python train.py --num_hidden_layers=11 --hidden_size=128 --n_experts=96 --experts_per_token=6 --d_expert=32 --d_shared_expert=0 --hidden_act="bilinear" --moe_layers=[0, 1, 2, 3, 4, 5, 6, 7, 8, 9, 10] --router_score="sigmoid" --normalize_top_k=true --routed_scale=2.45 --balance_loss=0.000694 --balance_bias=true --init_std_router=0.014 --lr_router=0.000513 --vocab_size=16384 --norm="rmsnorm" --norm_eps=1e-05 --tie_word_embeddings="early" --optimizer="muon" --learning_rate=0.00893 --beta1=0.9 --max_grad_norm=0.5 --batch_tokens=[32768, 65536, 131072] --max_seq_len=1024 --train_tokens=385700000 --max_steps=6087 --dataset="wikipedia_en"
Below are experts of layer 6 (counted from 0) of a mixture-of-experts language model. Rows are named gate (a neuron's input weights, with its number), up (a neuron's input weights, with its number), down (a neuron's output weights, with its number) and show model dimensions 0-127. Each number is 128 + 32 x the weight over its row's rms, rounded and kept within 0 to 255. Numbers have three digits each.
Before each expert's rows: a language model's description of what the expert responds to; "gets" lists some tokens that make up at least twice as much of what it gets as of all text. This comes from a sample of Wikipedia text that the model never trained on. Tokens count by the router's weight.

# expert 4
Proper-name modifiers. Words after the, of, in that open proper names or modifiers, often in sports team and league names, such as National, World, United, French.
gets: " the", " United", " first", " National", "ian", " World"
gate4:120120174188122125145101125157124165152133186184132142090173162069168116137207132117133059185146090062125100113111152081072094099128119144132128117111152172137096163125123130112110125128126210100157087128115113102144173121144105143144104115115143126131064114189115165164104170133078138120082107106099156120152148103091126102085078126116220160165071068132111139133151101139118156071149
up4:183112204096153104051112164108132125145165136115199147116102095130157170154070142074203149098127082110130115088158127119155120158124105097144113164091152178206121101188093121125115131169077098125085109127115171111175118174141175166116094158113133125167163090140173127170132134159143118169105168074077106175140118153107106121155099105141086105143128155079138122097118157090173084118114
down4:127118112136146114133170082149141111147150083134158142162144089121114134093183094156114122133129122107138089131086129206125046145122151067138062117152148174110107115138140129135072082056121110153134120133117106148118159047114144136120131107077131096086114101191164122119076157089087087108178145162180093093111166057151154102118118106062101165103129121144154149181127137103148054070117

# expert 28
Sentence-ending words. Word endings carrying a final period and the words they close, plus the piece est inside words like nest, Charleston, clandestine; also links like where, However.
gets: ".", "s.", "est", " that", ")", " which"
gate2:125191116128099115107125079138155109114131073162086122112093084126120156096102108120101162070195162154039113140100138084137119102147124169125108101206116127105202143153133129156140084098149105139155134104115141177128150120091138152092152136129162166154110198123153188111072092156123135181087092166132177048165147113145098176159152074153132139126154119113103072115160100116117175105092
up2:177142173144123117104099113134163189129156114185160215070131142133099172083135138121151196194093157128148074117105107121132161139152139174097100169045136108125116125168093190114117044103132177073100139151173127149195148138149121122123155132170125116121171129176133114139148114142116107128139171141152081105113107096145125125154161099172121075106156157132156181134145101146143131210124
down2:148113139105113092146126123073143138102101086075155113206139075070122156107179084099103193114092076095125148102128114181123145111107130185166166135137081124120083201122128169169162113124099159105129100124105119107112126069105154122146127158153071109121096174125092118123087107094148106110176107174147130094066068129143114148117141094086091099062181186067147129157149144116167162130144

# expert 1
Nations, states, militaries. Proper-noun words in political and military prose, mostly after "the", such as United, British, Army, Soviet, State, Lebanon.
gets: " the", " United", "'s", " National", " State", "The"
gate4:126225157082143110159102066120128136201139121073138181151133117140175125169128140117132076137136114174155163103090062161056102125110103126148114138089152141072075187120141122161106115158132115146117112127128139085141125184140169115183156150092140070137097132153066119153141090137170091102083139070113135125212135101083114088104108151126149121136123107161146129076139073112130100166141
up4:155171174099138115157130175147119172133113094097085103140154132149158105150064112148161150158154152138175141093153149106190158120102093098137156129213077100130117183179167139118115168086105098112116184135092080162162096135095158147143164188111125116093160143168129212135134203118143199146120107169147130058118106106059158146154107156134143161122109107081105149144110123124090088124132
down4:119174139118148124149121131163149202130144148118119169142119153089168172167157152118127121128106114085152165115128146146163074163081086096149108060109087128105202173156141156089135143141088180176128116132095156171081141127118112118129116091175117141117063102128148119133172185105108168128150110129105111068157081116230067117129141070135098113129155153166165184161106116175112064139148

# expert 8
Names in lists. Pieces of personal and proper names in tables and lists, often sports results, plus pipe separators, e.g. "Vincent", "Trium-ph", "Holy", "Team".
gets: " |", " of", ";", "|", ":", "o"
gate12:161178161072090133144091141176052149195130116149099164173147121088145136141164125140113094146154063118047208105129133119132118168129094104113157095073133135138038147101140159112141099093095107103132167113146159114158104079066117163139104148114086103156099146146079069121135135128112129124118143175174085186129120072118128178126164085145155130115128163107120123060119129133181132127145
up12:105139115121122130185155102180150085134179122135126095148116115101115128133141157106096112178139133125085102105147174125139064218126107168157107167166094132162110171131123158156182140117137128074107146147164137127071174087107192154093062118073102106134102148121134127086115088139147178159153088125137058105084077110061115186084150153111143173151168131104100138055139117149086147171142
down12:141134189117134145103147141164124155100102132120129213102152134167101132168111145141144155119063124109074160137104088140125175103104151055165108147071075164142145122037121153138125137113090076092144136096154172135142132160182063129132108130145129147112151135172195111167074187145151108089168108043157150078096098156142111134106137140113136072158143087151144167102139118154156105176140

# expert 24
East Asian names and scripts. Byte pieces of Chinese, Japanese and Thai characters, plus syllables of romanized Korean and Cantonese names, such as Leung, Se-jin, Seung.
gets: "-", "u", "ong", "ung", "′", " •"
gate2:177133107064097141100108197122154144141151170131136140150105093185149134146079131111149144171061164138127112159105136122140103141111090110099120130130153145122110071152149129088098151156166108068149112141139129099197185144156135146051196098099121177166151187113185138127171116084074109040096113070081127138116114131136084100127103149069064158137111130114149134118149096147140094107092
up2:115206133101109168123125087115057089134120093135093114143112119164185137169148101133122141132151114051162092073143096130117185107168127099168104094117111125114141102102096111064173107137141139134065162199165154113059170142134087086141149126090144144168124146161055157137139123137097158108117122183182099109132129194144160133103148150122143156099096150145169094074168088152106186115146
down2:088185150091141109131167099070111145143110137215134137144129133185129126153151052135084127156138146094146165094107154147148171172149098078165134046112133082139096090099117175151147057106147087138105143166147156139120149142111094122130152123091104132160086157054076123122124114123120154115087145166158170152139183193150150086115176129105140133197108112158147106215114117116113134106142

# expert 55
Punctuation after names. Colons, commas and pipes right after a name or title in lists and tables, such as Shield:, Poems:, plus in and and.
gets: " |", ":", " in", ",", " the", " as"
gate12:101166103150083165148139079090130192238155143113157163139148102122138144146084076111101122169069120161193143093121180110090169136156109118112162131058094109131115107099136147183164155121120113106127120118115088129101107098169153115124138190125153125086171137130144146120104229126142076172151094148119130088132094092091122096161149122156161121088133107125196143087120134156186129168117
up12:101120150183158125173142172133113136104156098152170185092151138098109153122088113167103199128142178044106144188120109089133180082109109091144161134112115153135091138115150103144088139146127137103107154125100117203092147181121167150149127109113154167115105110105128180079158120127121139198146076175135156136147151141091169099058126139184161143171100121170210083169108111131119174108141
down12:182123119109135139107150130156117083082128114125147165144098119138089159071185156118103119148104119141171151138118126111131123160201195115212128139145142121110127233165128136086084127184130134146167180126153094148112095121128134143172134101107125166141121141105160162170183067161143085081149144054115132113081119114194116162049119126120167093120144139131089064151113180112112096147122

# expert 53
Table and list separators. Pipe cell separators, dashes, colons and section markers in tables, track and personnel lists, such as |, –, ==, 3:.
gets: " |", "-", " –", ":", " -", " —"
gate2:075145149130094155121094184103157135182078127185154087141149097112168116176110121152099103077087154101144062125096098131092131109123132121174083068143138164159151104124129123135111134193152203073117158128147155140162155076111092126114159085138120136128091141187148123125085160103119072149106186134126134185161108102095095196141170119151188091165135141156158162092079114133135081159167
up2:116165111162154136102110139077205148157123117078183094169143233105159109107122122161095080131131089119141086163109174087163132186183139163124134174161129136112144105166114146143109193102153130142124151134151195151135140103072111135078144104111133085114114148125107085107168171133099144158055091076130141141127097128082137149126126082123154168069086144150166095073098157126134158091091
down2:152087118133169108126159162131169159127149153136068080152140111142101123125178109137073080071123173129150115092141132202128147161185119125083130085124160116135108162097128072062119111170137101121147118110076069117094127092108114161142145126121126182159141092122144120094156140026065196120130056181134130149168119145126106101147158159098102191152113117128158109075140117070113102103113

# expert 63
Sentence boundaries. Sentence-ending periods, line breaks, and the first word of a following sentence or clause, such as All, At, However, when, where.
gets: ".", "\n", "s.", " The", " In", " that"
gate2:154094130130151126162157131134139166044088130114122160095048113139109134067156160137128107087090143120121148113121097166131149110145182159085133162136144137134174134127163131160170129155129174088154131168068128188158075102153140151129094098154141124147084096144149198186119106111122200154116088155138150119129140086119149135119176102156125143050102102105061158239121100141132152153152
up2:149142121114095104145131034134156146124118118140123070124087119140129122088158168153123117090143173126119022098130137093064114078136165094129118153168144141089130106130132159146070110154114103088165112084123158105193123084121083161124101128085097127106093142106131107130110090060099135136066131101069186170111067124090188156062129118158106101070162147092111147156164145123107112100126
down2:070099143115118089089139111139105114126144046108150138083131106088182157087103101109200159168115144108111134161107092155175095163088125060141073044160092103146105167146091139139167119089122157160138144183075095087078140110115133124090114106091076126124161093180090142091129117099140141076105105111158094072092162109186129136116109140126127119161160092156153100086145080162129107158162

# expert 48
Prepositions. Prepositions that open a following noun phrase, such as in, of, on, for, during, under, and sentence-starting In.
gets: " in", " of", " on", " for", " at", " In"
gate1:135100097079106135127158089154189129108136091125084092129164100136115137204125180097070185138133114163121149114054135152117134150105126191180121163139136171147088086162087176139124158174131115167139173135115121173144086103119094093140131050113073164139059162160105167100078114155067125150166167115098099112140105193106111112133173098143121133132078099151114169174156129142142108115098
up1:067124081174165096152144105122124172093113182217126141125164110166125175109155160124097127125153087086098119165145099133081091097135108160112098121105134116098095090130084133153121139201167096099092174130177155128081118170109104133120093156131131077159057171169133122081100136158168087134084105150143151084122132150137121118071126207180080143138085124131139109109106107103179123085073
down1:215144104104119102093156124118153136151141128126136146151059126131083170139157192143140156163110111183102095190177136127124168121105143104112101137106169176100124135119119193147082128152139125103182159148070225125117176119125102124108088110104106138129073142123103086120093149130121114111142156125151079118074089164138171152147083146163120092160073125164123136073140202148149101065184

# expert 11
Word-final name pieces. Middle and final pieces of capitalized names and titles after a first letter like B, W, G, such as -ards, -oss, -le in Pendleton.
gets: "s", "er", "y", "e", "es", "en"
gate5:085151133088121074099156065075115096135150135068132095104146051164144085105182135143169136102176126077164176115143114078133132108154124128095106147154133094160098176230071104097107146153095118131135196139129124176123115135092151151135139116119102127156196168110175182124111154142088098127158066118088146130126128128108169187161165128165078164150077143134139147137119134151139168141103
up5:126118202108144085133109161149094128083115155130156182095131172118094112081110170136045072153097218140085149137125148120122166167113113166167098051145107114128144055105190139175127102123089086104185144130128137093107077140085148134142156127141112139117105108177119110122143143163162112062149163151092126124101124132153116101128161112170120072113166180093161055122150101121168121120111
down5:103095089144151080146129106106130168115179203050090148120097156111144079151122091081144087169156108118136153121148131173144142180141127123161123163122146130137157112154153132146155094121101143107121044125112098116134082118162171111126172135108106118107072142146177066135015140141134114169155122116121123101120132157163114127230147109144109140142071095190126143095205132128151163138110